config.toml
moe_layers = [1, 3, 5, 7, 9, 11, 13, 15, 17]
init_std_router = 0.012
n_head = 3
norm_eps = 1e-05
rope_base = 10000.0
tie_embeddings = true
init_std_up = 0.0157
optimizer = "soap_variant"
lr_head = 0.00687
warmup_steps = 129
train_tokens = 495600000
steps = 3782
Below are experts of layer 7 (counted from 0) of a mixture-of-experts language model. Rows are named router (the router's row for the expert), gate (a neuron's input weights, with its number), up (a neuron's input weights, with its number), down (a neuron's output weights, with its number) and show model dimensions 0-31. Each number is 500 + 25 x the weight over its row's rms, rounded and kept within 0 to 999. Numbers have three digits each.
After each expert's rows: "comes before" lists some tokens at least twice as common just after its tokens as in all text. This comes from a sample of Wikipedia text that the model never trained on. Tokens count by the router's weight.

# expert 19
router:501459504450481510536510542460513489498468521493508450482482561527521467505466540505548506468517
gate0:474453521509499474487498501488515521484495534516509543503469498478489518465486535493525487505490
up0:482453499458517477502496491525499518493517512506533569501467463454502505532557501492571557470495
down0:489526479558494524467512511482482492477518495556531504475463460483442504486432503530513507507493
gate1:511535511467498513494522501512512535484531483484469483538525495499531514498502431474492468498508
up1:536503511520503536493511520552481506457507489485493506544506481529446501492468474487499460507514
down1:509499493540517490482516488455535523484523526515511534537533509515500497545526563470520500477518
gate2:495501469501512461502512476517517496431529488473473500498497476507491473487518481479484465534510
up2:503505536503486554497508509513503547513513463487516520471529504514527530536482467504500462473514
down2:504497534497537473511530497514508521520488513475528483517504490496502536509509458433494502518418
gate3:484495494489518504485547490518510500468523494512485517507519475503507554484472470469534509530480
up3:494513499478493448496505527538491526528566566544496484471495488524510505467452510498514508498515
down3:454473518485522552459514493507516516508517498509523513487475521507482537545512476508452450489478
gate4:499459479531534505506525497492526483470494512473490538540512501487560517464550516482502502559541
up4:511514515481492510502533497508506489536522450490514517507502590536456508510482486482468464530529
down4:537499518524549489507530544518456514467543486571522545522490506516506501490492460500500498517496
gate5:470514468522475504509509509508509503490527550523549506479495508454516480516498510476507543496539
up5:561470521525512481499498483505506501494488481469436519529520489512502489494514516496543498492537
down5:478473475542478497480504496534491526527514528514466536467539474553542505525528489487493519538461
gate6:524531507500507491464522500491488508490545512501460500528505488477483505518513534491483518478518
up6:498495499538513478506463495513501499454494520511483513517537537464532491500512438494497517506542
down6:551459476534516515481466480501459496466505473498507460544529531521551510495526465511501517457489
gate7:456498486511522459490508533577464521499456538495481483516494508454494498445524491503464498516537
up7:477486499460494514483483535498503465509469504544520486531493474487499500479480474514479492480556
down7:513495459507483495501541483520473525486532488512501497553519493501464522506486517469520517519513
gate8:482514505535503459485506541535498498467518501507474528509542497519500537493503531545505493507495
up8:463501481491507519516482474518519505499521512517486443523529451518481435522496476496495485537509
down8:484459491476495494513532526550509489490502504514500466493482458561454513481491491517492448555520
comes before: " |", "0", "9", "8", "5", "7"

# expert 20
router:514515512545492518482489551466495538533500537468476487533543474529499487525524504476547506506497
gate0:432512484491518517426557509539519430511485561506491492500505468483496472491492521512493528469461
up0:505548519450475513455493481531504480540505455496526504463487510499545508485502483517519496485484
down0:517471515465490520520467490512453493504457486500514495514502493533524506546493497512535499506486
gate1:472532441525513493494470472503470514501559511470476495516534438489533534518469508464519507514517
up1:427531509553497511509548546536525447473459515518474533489500497474507510514496492493482485495509
down1:500459513492550514537489546484514506517548528450488479484500482542470513495534503507514478498505
gate2:437488532486490457539486507491526483504495526438546504532496480520515463452468523496499518497498
up2:555571484473516501517500485549495502450481525511488523502490487510557466525513495464457496527507
down2:521522524479535498500487488462482539542505559502505549519579528497506505504541519521505509460512
gate3:480462511534533466513523504501488494479520499460497517467534490493490454489495452440490508490546
up3:503451479519513521503477532475509499458466509489504452510467511506496489548492501518493524475498
down3:549491517518485525487510520529494524424541515499476532478507479487559521492509488490528495465527
gate4:505486469451492515497505501488499537550467507512485491508525493493532514517510450474498461519503
up4:478447522542487509486529474542496497512543527504488518481526539495513550508490466457529519496525
down4:512499485521534515484516532449468496519504536506466521529510482529515471492507527526522529529509
gate5:520484508521493516508552476554452544501494480471491553495517489526527465460517451496460478505515
up5:509497518513484482488485499476491495557495507430452516516513525471503468453557467498521517504506
down5:503476508514508497537501529478466537527484525504507483483539479480523544442512527480511521509552
gate6:536500505542468482505515480486538510474511512447460512472563512487519438432518511458514519521515
up6:511455512547506553522523501487482545499461506457471514487532500495538510488560484473490546491489
down6:517511550499517537461496492531446495499455502501536473520485516470484507463528502479485516506494
gate7:493458510510543489491506471484509515482540481504480502474546499500503483495521493510554532504539
up7:471513466463487477434526484497530504486534505504539503468544455524506498469530556497495528485476
down7:511490478476487516507450507469494519502501524545493484492481474504518524526494522512537478492532
gate8:512473513472454507487479545488510512500506492516498506470517529504468511478487512511533505529518
up8:452470505530497512520524492516494510475495488502513492478495512512514511483480519524477512490500
down8:496480525537495544540490489482521503517460505491504540455483497503538498518488457534513540478494
comes before: " |", "–", " in", " |\n", ";", " for"

# expert 40
router:459534524480463500470503506535474492479473493495520557488477529507482518511523490517495518473472
gate0:517494489501556487524521515466505508474539462511494463510542493500522525464473483466510470518524
up0:501512509486533514504516537541460543517527477518483450467513493493523493466528416479510467518502
down0:539519465524493473505523522513547504539505535481537513521478469544512525467501520490493527495553
gate1:489493485495530501504529522476532520493505446524473488504525470486525527457477513481530479531542
up1:500520554504471521505480471486520505517467502500530545503470556471498487542502503517517504499487
down1:503494478462504488508486509498503499530483522486490477485506526482501507531549456529510525468481
gate2:505468471505515530519521501469498562514514470499462456494528495547487532498455494516538499504531
up2:519541507510502528471479478509518486509498480500522499508447549491517476480491562468525497513542
down2:495517526502499511524489511517454494505502464515528527530521497552500504506502525473493491542490
gate3:512486460568509490530565514520508500518533493533508481513530519530482535492535467481530536511506
up3:529485493519492506502521540542494491499532497511521474474482518490469551517535493520505533508464
down3:467537539514519507470544494515510552502497498529476475456510535497529455542508495532492541495511
gate4:523466468503531510526519468493534532484546486494463504526525473494520523469462488475514505545518
up4:552483483543542496472506538525472469502517476463461471518536491479494486505484498495531526515496
down4:480489514512554497495479463470512450522553465554530500479536495473487519512486509485511482507520
gate5:505455446522532489538510494514535516486520492510472462516527471502522509494472509499509449537536
up5:516529474510525510465512485563506523495523497528517464501522496472474442504544466502476469461500
down5:492505513492438487520508527466477445513504535507456519469542505502479534489478533520492492526455
gate6:514474503501511504478514472505531482471530471528442485524539482510491486500497490510521459527522
up6:486469509517452547456490461545511526484490517497524470522491512525487459506533516495517515471528
down6:503490505503472499494480500493558506539517498504530479476492479478493518503507528491540533496516
gate7:499473493534517438483537524468532511486524494531497474509503548515515556494511467484525486511510
up7:524527492543488532480464505533501483510486505473509488542495524521423447523552452518466525515488
down7:488526501513495489457525488522517493553511515533508542489546513483529472520506528524554514522501
gate8:531506446512523495515529526485494518455550476535457513506538491513510524472482476501512472526498
up8:492502466491520506476521517551513483467557471503472508485497505474477553468513501476456490500489
down8:457498491501535511430494469500474484519481504513494512503539479527464478510538564512482481491477
comes before: " |", "–", ",", ".", ")", ")\n"

# expert 29
router:525512497488538507479460509477505496501502520490523476484478517464508538513450524531514540512512
gate0:507490548456473437482493526429457504496538487491502505472493508527504494503472522479492430523502
up0:487513475486446520552550495497530499534510439499466510498519472554501568490491495532553556539519
down0:533506489522480482509502513559501509479531502490490494507478516490492513500507535498474508505532
gate1:518540528487524498462526510510498491565511491507513503485494558472523480514512518482508530505471
up1:515458498457510500518468482502507524506508501510507491482473491430539536506517514500486508542511
down1:483523515529509505475508532456484528461519504544506526520492526512498505519485503542495483495478
gate2:504490535508488494479475462481482566525536493510494486466517454524536540469488475478503490494499
up2:480492511442502524481500506469516496531521451510554506524498454473533502518451504500502554527508
down2:483513525517463521469519476524536483483468508512491505512515554465492512447458510511534551467441
gate3:482482495496492511527542509455481456458505439521515492555505506527542482534510483534497485461478
up3:527526499493472513510510504486474431511501513470505500486510514539505507503491510476514477483495
down3:506492472484484528453521465451511490486496450509522475479495455555508494529440451520481474471519
gate4:514512495483538514475513474495487550494506510484477515449525469469508541416445524457511526502540
up4:481562497522499501505499450489518505455441515511442520551515478514503468517500471528507432473480
down4:490473531515459476508522427466500478500448487498501509495488497526521507486510474492513489537521
gate5:466497463498518490564515488456504494474533483494506523499513479533542506445521537498517504522491
up5:521460478551537479518499501487486501424440512500503513501481538489492463462521498535525489456507
down5:553492458493460530514506473511491483529491542507475519460517462524500489459500528538489542517499
gate6:486505476546516496526489517543484546496508508471488509465572486488523437493505468487520511506536
up6:511557475512482546542557509518494532496512480479473493480506476513549511490479521512541470493519
down6:508550525512529539455505504510499494460516475489467508490508503482554496484536527524533493438498
gate7:484525480475535492514517559419522503469505482477483479463489473522462503500490493493511489524506
up7:487526502487492476487530456487504484490452493513471499450486544536512511467500518476472533477546
down7:467505523487490521525496493529495491484512520526507520494493518457503514530491524507527500506522
gate8:515490469507528508560460464495483502485496545502496542531510467514507518508548501496488520474490
up8:517550540483533496480505502516505495513560509458489491518517555516471506479513485520457522471518
down8:479464501557496506488491470560513522497493505477521528534468447494527496500525547483482486521485
comes before: " to", " the", " in", " a", " by", " on"

# expert 46
router:474528506548515476508504490513497535517482474512459473516531452563502437493542531519497518519510
gate0:475469517543519507479507527492496492473530481496524542479541524494496477547494512509493505480509
up0:469484474479482448540510476492510513499486492460495493501479470510522470503464506481497488509527
down0:487479520514471539500492456474526541511493491514501537504467502491518470494504510502468462500469
gate1:535497509472498489511518505497548440538508526478473498524505510508515469531509491508495462522505
up1:472518532463505499515497458497500475573494495479513498538475469494495464492555505519497550506505
down1:512468496523486482539503482504530448481486528476506524521486557487504507483485489464543467519488
gate2:500481495471505495492491509513509468487559488493442520474511523481526511476484472508502487536506
up2:455511500502470516515544528538486483554498466529550475507488456490511533510517533488455499500480
down2:490474462480535504542527504483433467500514554499500513514497511486453472511535476528503535466517
gate3:515532500533474545469507525513507520521524492460472519490482510464512508481480480515494480458470
up3:445475563476508464480517474516510496492567529473535492491508493503493454495497476500507515491498
down3:526534492492459505446469488514479498545515530517503495509478457454443483488470493487474514541488
gate4:513507466463501563467486501511496492464512495506470500504512534483484472514493516523472475467483
up4:509529464471506504493483495498502549514489483483506489542460504540495537548539502490503501479494
down4:485501530528467493487503496528513504518486519470475552495488480492493497500500476511523504484496
gate5:534496512500496486454520514509475456537511466510433556551521498520513435471500483459537492490521
up5:472491520519479518508454497517541529543506527425495517505511509501502521542535519494496493503505
down5:494471488506526482517493461525507497505443485514532521462504505478497552517460510530508493482530
gate6:537458486492519475555472492516498476476451522518493509445521527496504501489483507519497485525543
up6:517532528497486547483527470509483515496516539468527488474480479470519486502504532524474475466510
down6:477505465499531487471472504487542518429511453543499487535566511498521496529501466497477461485475
gate7:505500506497541505551522511481499536484491508458473515507531480466509492481485494486495477476531
up7:493491487473469467459490536472510457501506494496490527486463477511502500500495510471519533499521
down7:512482494476473525501518472500508489475514510499556515447500489506483512491476494521536477499492
gate8:493483479523488480437566503527481473501522481441481516479516541496487502471501506489552463488537
up8:489511518480465496502531425559501501540499514460488501525493480537499492514507526476504494512496
down8:491445490481489490486453553497464510523484457479484499482492508499530495504505473555466538509470
comes before: "==", "|", "=", "===", "The", "-"

# expert 23
router:527526541503485480504491504490487536516516530496531547546484521479480487536519534516505459485485
gate0:458452475448501526492531501541525476476495461538472464445496508513559519467470480492476527531517
up0:492537543555507507489502536445484466496506499483491505519495515509387517491473469495464500516511
down0:493491521509453497488478464507500541496530479470503456552487477499540509518530508500498529526461
gate1:472472487465544522541526521491514471475530479539465474485521475537511521486470477490525499527508
up1:529497507524497471520476487473490504521540528469541515524474501468470483520515523504505445466507
down1:502476447498479506498527520530501459542535482535480500511515459530479509467460464476508492529481
gate2:486471500473527539511527530509516457478491460541465469465491499536529525474455461502464500535522
up2:541500482488551494486490500489488482503474501506519494529530441505476473522517509515468486481486
down2:523538527514500548447446523510473468488510510504501477460445493510514541516516498490558512517479
gate3:480506482481523528493526551491522466477509459525479467474507498499522525460461475501500544532525
up3:540530483493482479532475474520490530523481521465513510523494473484499492515520517507491452466491
down3:457495513489497519519516517476488493475486509559464529518498518490504483479484485455480471542454
gate4:474452462463521527498522519517494471461509471533469473463518461540534534476464471490516516525518
up4:563468531526470501427499459500509474526498504487508520537543540510492507499487481481491508464522
down4:521477518504509513552515481473470518478489531462467504537509480479528508528521521468463546489490
gate5:502476463486528539487525511537496457466479484540480498509500494527489506476499475512469513518525
up5:519508474456506537472541461522508502532470503503482527477445532536501500432484473503487539507529
down5:498464524488502557484530500485542488506523556481511469503528509485500502530493517467536526512511
gate6:472473471456500524509527533528499470482484474532469444448513485528533543482469487500545460517518
up6:524521470512498502480479470556507564517512506510510487460498520509535503505499496495470472474495
down6:490488517496539532485525548455495516530477510484466528497539516515526504498486495506513518455492
gate7:502494525492483517538508509554499472489538469521507468474498494516547525481474474510507499507494
up7:494510467470494521491513540498504493489462496482488481513487489512461530496474491527484509509513
down7:488472546512491512491542484467496498549513492499475508506519534531488475513498524482484555531480
gate8:517513500482519512493525477525532465506500500503481503484494514500489517505451480495484507508492
up8:493474544549526492492511524460503492496527483512505488521462491497501512507471522489515474497495
down8:518514496490474509521484514530525502508498505509530509487475495467492512535465483503440507465553
comes before: "1", "0", "2", "201", "200", "3"

# expert 37
router:507514511539489498502505512488482469481507484505522462554509489484479479516506482506465527498485
gate0:500495502524486515491536515494466504527509507489447483486536521485482521485538552514534517487522
up0:549519471506469494527491515454506595533483520500469488489515487502519528517533477515508526462514
down0:565525448521491511536531485462477521495485504478484485474488548489479548498489495480528510482448
gate1:495549515570471479480483452467496476517495455498520501524507466493488439511537484501515481553500
up1:538520444544516502476482467458519476539491542522517480535486486537479510530504516479514479527485
down1:522494471500508525489521457510524534497510507533501518490491491555515524469481489502506522506484
gate2:468499475544488500461481503477471491498496489514522509484510468509545475487539529473501514553482
up2:499516505538519523491507515549464483516499521524546499508495485508489490514532498512457539535502
down2:524513490502495544460532491520492478485504496521528478497508499558508512546504512486484519480554
gate3:493505461503531477514514482500535497489510506473480543498551506527540492476489522450542509534535
up3:505470454504514505526499470458502554479500503436514525481475480500502520505482529477464486526473
down3:526523463468498496484494488551473469489473462490488508468488466484495528523484446499480473489484
gate4:475507456560517498547501548474484489546526497487515517473502474518524497482459542482479505551506
up4:506502497502478490518501505539501527504524520554500515516513468516495492506492505530447481505504
down4:504489484510490456466437531500515492491481450513515470508483510445541494499512547508499504494473
gate5:477479499548514468565499498533522505505469521503500556517544487510526504509506458481470532525495
up5:494477472479536514490478540510483519539474525499537544513540467486451535533500493523508492507485
down5:479490526506534520506542547492530513492475501503524528492549504462457477464546539475437508494497
gate6:493497498473509442499473524525503516487497473480483495538471503501495563534438471519536460508522
up6:470478530446522465536491528515478474515433469500540506523479561477456504544485512525498540486498
down6:512523496497528502513456524495489489508496516502534494524481495490466502517451519532511466498470
gate7:496469513467486488504496453493533549493521507500466516434496495500512513457448515473504524473514
up7:493473511507536501482542481499493505503521521462513548511546488481464516455566525509503472493491
down7:519485510504453502490473484482481525511526506557531519457533550538461518505452475498514501463486
gate8:532521527517490497493491511526525473454537494522490491529502506516489480492482472498485543477504
up8:480503470468509522517519493493514502452513506494472487498527486519547515477524539512464519489490
down8:499527484522534518496496492505511466535507483475535527505472480499528499496449490471472516479487
comes before: " a", " to", " been", " the", " not", " be"

# expert 45
router:510519472488478482502490511513484481525497482489497511483502491488501529511508482504493519509499
gate0:484495512536484502462523462517505518509514511500477505507518480480507487485491506472525480525532
up0:511504505485506517482467471436504551490509467529505518511496502508486558497499486500529466517518
down0:486483519495471493489502538498516455530517489456534448481494504523496493530522519487502480491513
gate1:480501532523497497518509479478512523486540514488413520526544498513516510510492501493495486512524
up1:518516508530502499551440526479489527509520544543494469504503498528510545524531507505475424490489
down1:560535492488515505487528462452531501485522540510498484433490488552516486514538505433534536505475
gate2:469470446486514476532491487503482478488484491498537470522488496512492568492518510544515475496504
up2:519477548511533503469536459520472506489500469513502522439486459505516452501524478455493485434514
down2:510495526520505450517452509512494515499468489526484486472495529500508527489502517476534465445484
gate3:448497510526472507517508435516493506496486483541489481474522498502457487525478444532533463485505
up3:480525493496525514493468497471516511485535515526509509541479481468510475466550513529523474459542
down3:511479469518511485509529570517541504537476517510505485517526526503506532469480537481501506494531
gate4:465489539520499485519525507508507507453507500469479488463561534485541470491524505511510471480508
up4:484467529457497462519489480470490466482522489517528492505465526502490492528544543495538472546481
down4:528520513523509503487490464520527457537481483491508498486489474472524493500509519484475556523498
gate5:425506491519470466530503445496557488455540520524475522537528519478565490482483493509470464493496
up5:555486520499495455485483494446534473493492530471520468514484492534480479469530509482526495497510
down5:545512489514489488525495519500500493472486510516506512479509478502450437493520515479471521541494
gate6:497462472507520498508563486487537517451511477491471514453554490474536442479500480495487500479499
up6:453526503533476501525496486510483502522530499495494509512505506501487535481486554469451530554524
down6:489498522511484482506533495469517529526496506475505546495508462501503529478483494488489505515502
gate7:505529468486505484475465532460483503512511505464484530503484493537515498485501481480527516532490
up7:503484502475493485497524470493506505497490514513530485474495476506584448462526512493508455458547
down7:491528503522480508475526498569532536468464481513478521519475488502531490467529487509511481518499
gate8:492407456499518505514524417496478499449493546480488537504519481515536486492520533495499557461525
up8:461531485468505490502474507504470532495517562484528488533494480528502525506494497513499507505496
down8:527495492450507489513483491494500500494466479509503506564469472533526487531528491484480562456523
comes before: " of", ",", " and", " in", "\n", " for"

# expert 16
router:470507479456438507517496498491505551475510505524521527511473481440491497492505549530486463525509
gate0:553493468518484514516521477483504474453502528534518511440514469496543515469559531469503516508510
up0:510444526502496528536501472509509493444522521461508498552521474473463453497518547505459529535518
down0:464547498504489474480505528475486503557514480488451496478537505483524530523502478530487485531523
gate1:502501507485497485487502472473448549500549481485503491474515444488501489511516470460514447479494
up1:503552482501490481499524516519503481506579491479530495509518502502520525490507509518520533551505
down1:459510516506470525450543501496510503504517501491528477526521479489473469502504501492456505534475
gate2:496494530475469518436513475515526511530484455479464477470489492500458503499507521519495460540548
up2:540520472510498492475469533501519531516490484477506551490516491522549504526458520509459497454498
down2:518470514502482510532502518556521480486504541497532499507524487500513513509531517515468503517521
gate3:501506511555531532504521491516515477496494507482469473487513450505508480559474483474482575457536
up3:466478536489487457546496526521501512480551462521503484458514506490503495485499482512507491520486
down3:519467560526545500510514499536495545499517502527498489541506529468556547493527492479484501475531
gate4:510486494488498567463472502496505494512463495471457505500493496509445573489461526489509519516519
up4:458523450496471501522503527470493518505511503487496471515489497492504520514514524485489491495500
down4:504468523540508464534499524512520513502497525536489526508494495524470437485509478515490512501461
gate5:483500524490512484504513493524474482468484514503510496502485516476520511493525480510513460524496
up5:499506545478467522537532514492495505475436463497477478505479509548498461482509521477510527470488
down5:543540474499504494528489503515506503491521470494530496525476524504508498469481480520477524484544
gate6:516546507500520532481525502505519480503528505548490491492506527521510524486523504500481484497472
up6:531496480480487522500492485495532526517491464523553490484468500511524541495506503499506514483476
down6:514509480499549499535532520479534473490521496442519493488460511521512509494553500495527511513525
gate7:510500517544504491473520474555499478481483477475482506525509491528509475540508522484498547469505
up7:463475531510516512517485519536510533519528535497503516460520474572491520470489486494536517533513
down7:508485457496500556535518480484566561532503469510472478508498500454552517459521535506511547528491
gate8:482473459470492485504470558506527517481434480488445541442493527554493470529510501510461483453455
up8:478527490497476470513492528507479498480470545505516503502489491518497506498503493494545492464484
down8:529501467503490527514524457488497534579506524511523460473499478495522525478502481508485459484529
comes before: ",", " (", "\n", "\n\n", " =\n\n", " is"

# expert 30
router:521515475487505479510504481533490508539480529504485503474508503502566481524544489484535485504500
gate0:527524460472501556489485522493527525507495486494495504430478484472528529513497475509489517495484
up0:485468529489491541459501484549517479515485520536481485489473492479502470502461499479498504526516
down0:490489512513481556496479475512508500506505501474500528491499487475502479480518522528486479502496
gate1:490511503468514466543520524486489504520521482535499521498494474485471501505440551488488510531482
up1:485538485481509480524490509455496509507505473459490526531481509489502487498472539526488528483527
down1:509520491465518495481437485482444543484523552442495550475509502507478480512512504518448495490483
gate2:478521485519539539511513522490506564479459486523499483518494473527514518535495472503512478512516
up2:449492515499539468502474485491534493516481497470492525512498500516512523570542507537497563471551
down2:512488530534496477489477529543500516516510456467536481508494557498477461490500516472484519505522
gate3:508505456487489538527523499527516523481446519544490535539515485505481506477488484481483492552538
up3:477532529492462501493511517510517487504517472482502522543497538527469451504500465459535514503549
down3:511482508545522512504511488470523507485451533508496523533470513450486526511510476478516486498495
gate4:541463568510501498529486549490498531489488575552493512478471482499482504517510488557478471489501
up4:521521544484488478515472513501517484528452503521489528511488540518466508495516496522505527494498
down4:514512534510470530485481537542487475506493504502485476521490513459516473519512491519527505512483
gate5:470502469465500485474485507504519528520531488538491515499445487491451503514524493499499523520476
up5:513527450476512480534509514477485570518523480482519482501490432484538525519480489500514489499494
down5:511489475494482509467520552475533481548546484535498466476480519529504539484480477515481521519479
gate6:492500467545517458522539510513524466483488471485477523497538487506519462452481510470501506483544
up6:494450530482543495486462464479480483509481478498487531550454507484488499465505517527529542447502
down6:535548544503535557485455499541548519456481513511497498457485511456567491503495492511541502458523
gate7:488476518503497486524516523480458505494517498509472534484515507503485520477450496467523501500551
up7:495504488532508499454527473492517502490514476493470507475492445473492537450499537486555499516523
down7:518526473489497499512500477485500510531484508479544477480470537508495535463463504460485500540511
gate8:463509475515504548473483490502483483512517504541504490526478476488502485511466479497510506490514
up8:481497508495481449524485528511467468504513496532491530498521546537481482519477526491535513492485
down8:493511522513527537511537453537511499477528484527551512485521516491466478489511494488476463501467
comes before: " ", "|", "-", "201", " Win", " Total"

# expert 13
router:484476528533564460520508473500508497498505503471510483545564481524518553484523513482465511534507
gate0:498501522470472534507480490504496480506509486473517496504513525488482524505467524499450527516481
up0:518527471473493507511471502442504473529502492463505494539500516489541464487518530517485475492526
down0:506486467499505476520491507484527515509479503497474482484512466481469511487489500475520482520501
gate1:472496482502470520506502517496508509455502497490465515471519496505559503483474513482506484483537
up1:542537534532512463445576488533488518478488513515537482517471467499497518484551499510504523556511
down1:480499509491505503518534453462498506473469455515478550500443485535479540486474495510471512570422
gate2:505476499537503465534500468502560452476508441498474473525512514475552489516472532518521550471499
up2:475450448487506515520519468527469482508531484489480479521461487503491499473481476516458531460485
down2:529481506531484523496503533482480522486520500496522489529513476489465511484507470517493501491501
gate3:524497473495521498485487479502514493500522505520523486499487519493519517477501479510488486450491
up3:487482524541445527539515509456430532540445503506526504507449507493491521487513483505471502518473
down3:507484488536457514525454501568516548544490491439468472498453466431492489491509505505496467499491
gate4:505478502510482491531525495496480500437559475486479492490568476504537527489428474483477523486535
up4:475510507541536460466473509517508535502464510493518463484550483484538463466540522454455541506450
down4:548488475493481493483486539519501450536490498488513533500509483519484479533458482440521486500473
gate5:542496512508493521472510501432512461490501526510492524536494468516512509515506493497503542506519
up5:541489488473479492494500522517502480526477473504490464528491520496513512470465486531542491486471
down5:514497562459545533488481506485531469475505505506507488537498456541494502506459520524516487535490
gate6:474476490474511471527547503473498539506515483487518531490553513533501454516507498504526449504536
up6:531508494493471499510480458472504511461497535500471478478484450496506510483476523458476475503499
down6:515485494447544486509499534490505485483488543470480516467515504546468522461487455513554474501539
gate7:476537490445477490505479486448504499466527545473491472460506462526525463504500485503505501477499
up7:482509476491518492485487511495460499431467508500497499492520474532515449452502488511512481504549
down7:483538486524496482457472513526489495494471518490528470486534491482545510483542486491524522488536
gate8:498510530515503500542494476497526489494483537518499523469523518490480473500530472469498522504478
up8:514520519476511493532542527466510473530522455495511481516489499479449540526468479521489482523513
down8:506434472531518502507474481513501464522506499486488491504520535478518490504533521531530511504514
comes before: "-", "|", "The", "===", "In", "|---|---|---|---|\n"

# expert 18
router:487509525521494468482515494481518498494523514480462536544494484528531480451482573475499516507536
gate0:479503464494491503496473455513512487464466465496496505464515509488476540504474467490463496484454
up0:515485523514512482478506508492494444493538453452532496472523530511473540475499482514502474479509
down0:530499498522489517495529518515481554491507501510462517510536517514473485548520537511482517495490
gate1:492487511537533456496509502500523487481530517484471537492517456477528496474523482479536506512492
up1:519512517488492480477544493515497573503506496514484525488509469540480509517465483494506487557498
down1:504510531509534461478445485478486504505506552471526517490516493552502539480461494496504478519435
gate2:453495530507515486514513492509519482495526525500513504543518499542535471489515541516515522516495
up2:501520506511465489514495526462484499511532522455493527568520455481519454511504537494484498495478
down2:518498496525542493537488473475492482531510468536476495521532571534526511514537514455489480511491
gate3:500464506492511498503517486462538512474489500488529490494468471537481502448451516477508533533488
up3:534538524461524513519537511505513472490488534555516471500479497520506498474510515484510471507499
down3:502511534490504531485509514537518528507459496504503494446498474513514509474503445503441477501518
gate4:535503504515528493473481467486520476520535470498501530491475558543478488468458523517453521535485
up4:515462494520520507556482487477509502516472508528505551534520486502499478533529482513504464502476
down4:513489500521510493528506487446496482486473468491503479537530505508516478446521476472479462532540
gate5:502521536516502521461527523499508508447467523478501516498508445529521485492497462469513502488481
up5:462509530500497475476539544516486460508523516471482543506507521461457472471471491459539481508546
down5:471496513489480530469543517522458550511498510485533513466492533510501456490526497521484498520481
gate6:505468495541526513526500536477477536503447537494513507464489473468528501555500499472488495478505
up6:497509496542457481535478495497510474461528490456523502473518480491520466470512481486491512501532
down6:491493491501458509468510482487544495460509457494491549442450482501549521513522479495507484493508
gate7:535472489534529499489511515529505522502462493506472522440497500499486509460527525521496495526491
up7:490488468479525491565506530477473498507492465536510519468502491475549477456503503485501533530467
down7:480452465505506464512490495501478523516505522516496524457482483518516550507496488486467494496508
gate8:478467491511558511519521515486531507469482515499459529500533498480506512500489484454518485491529
up8:516522495492450472521491458485469523534491517506527496510481521469455533554487508512493532518478
down8:487522540539523560502513477452504535481537543523494516539498485494505525498451532466526496517477
comes before: " The", " He", " In", " It", "==", " This"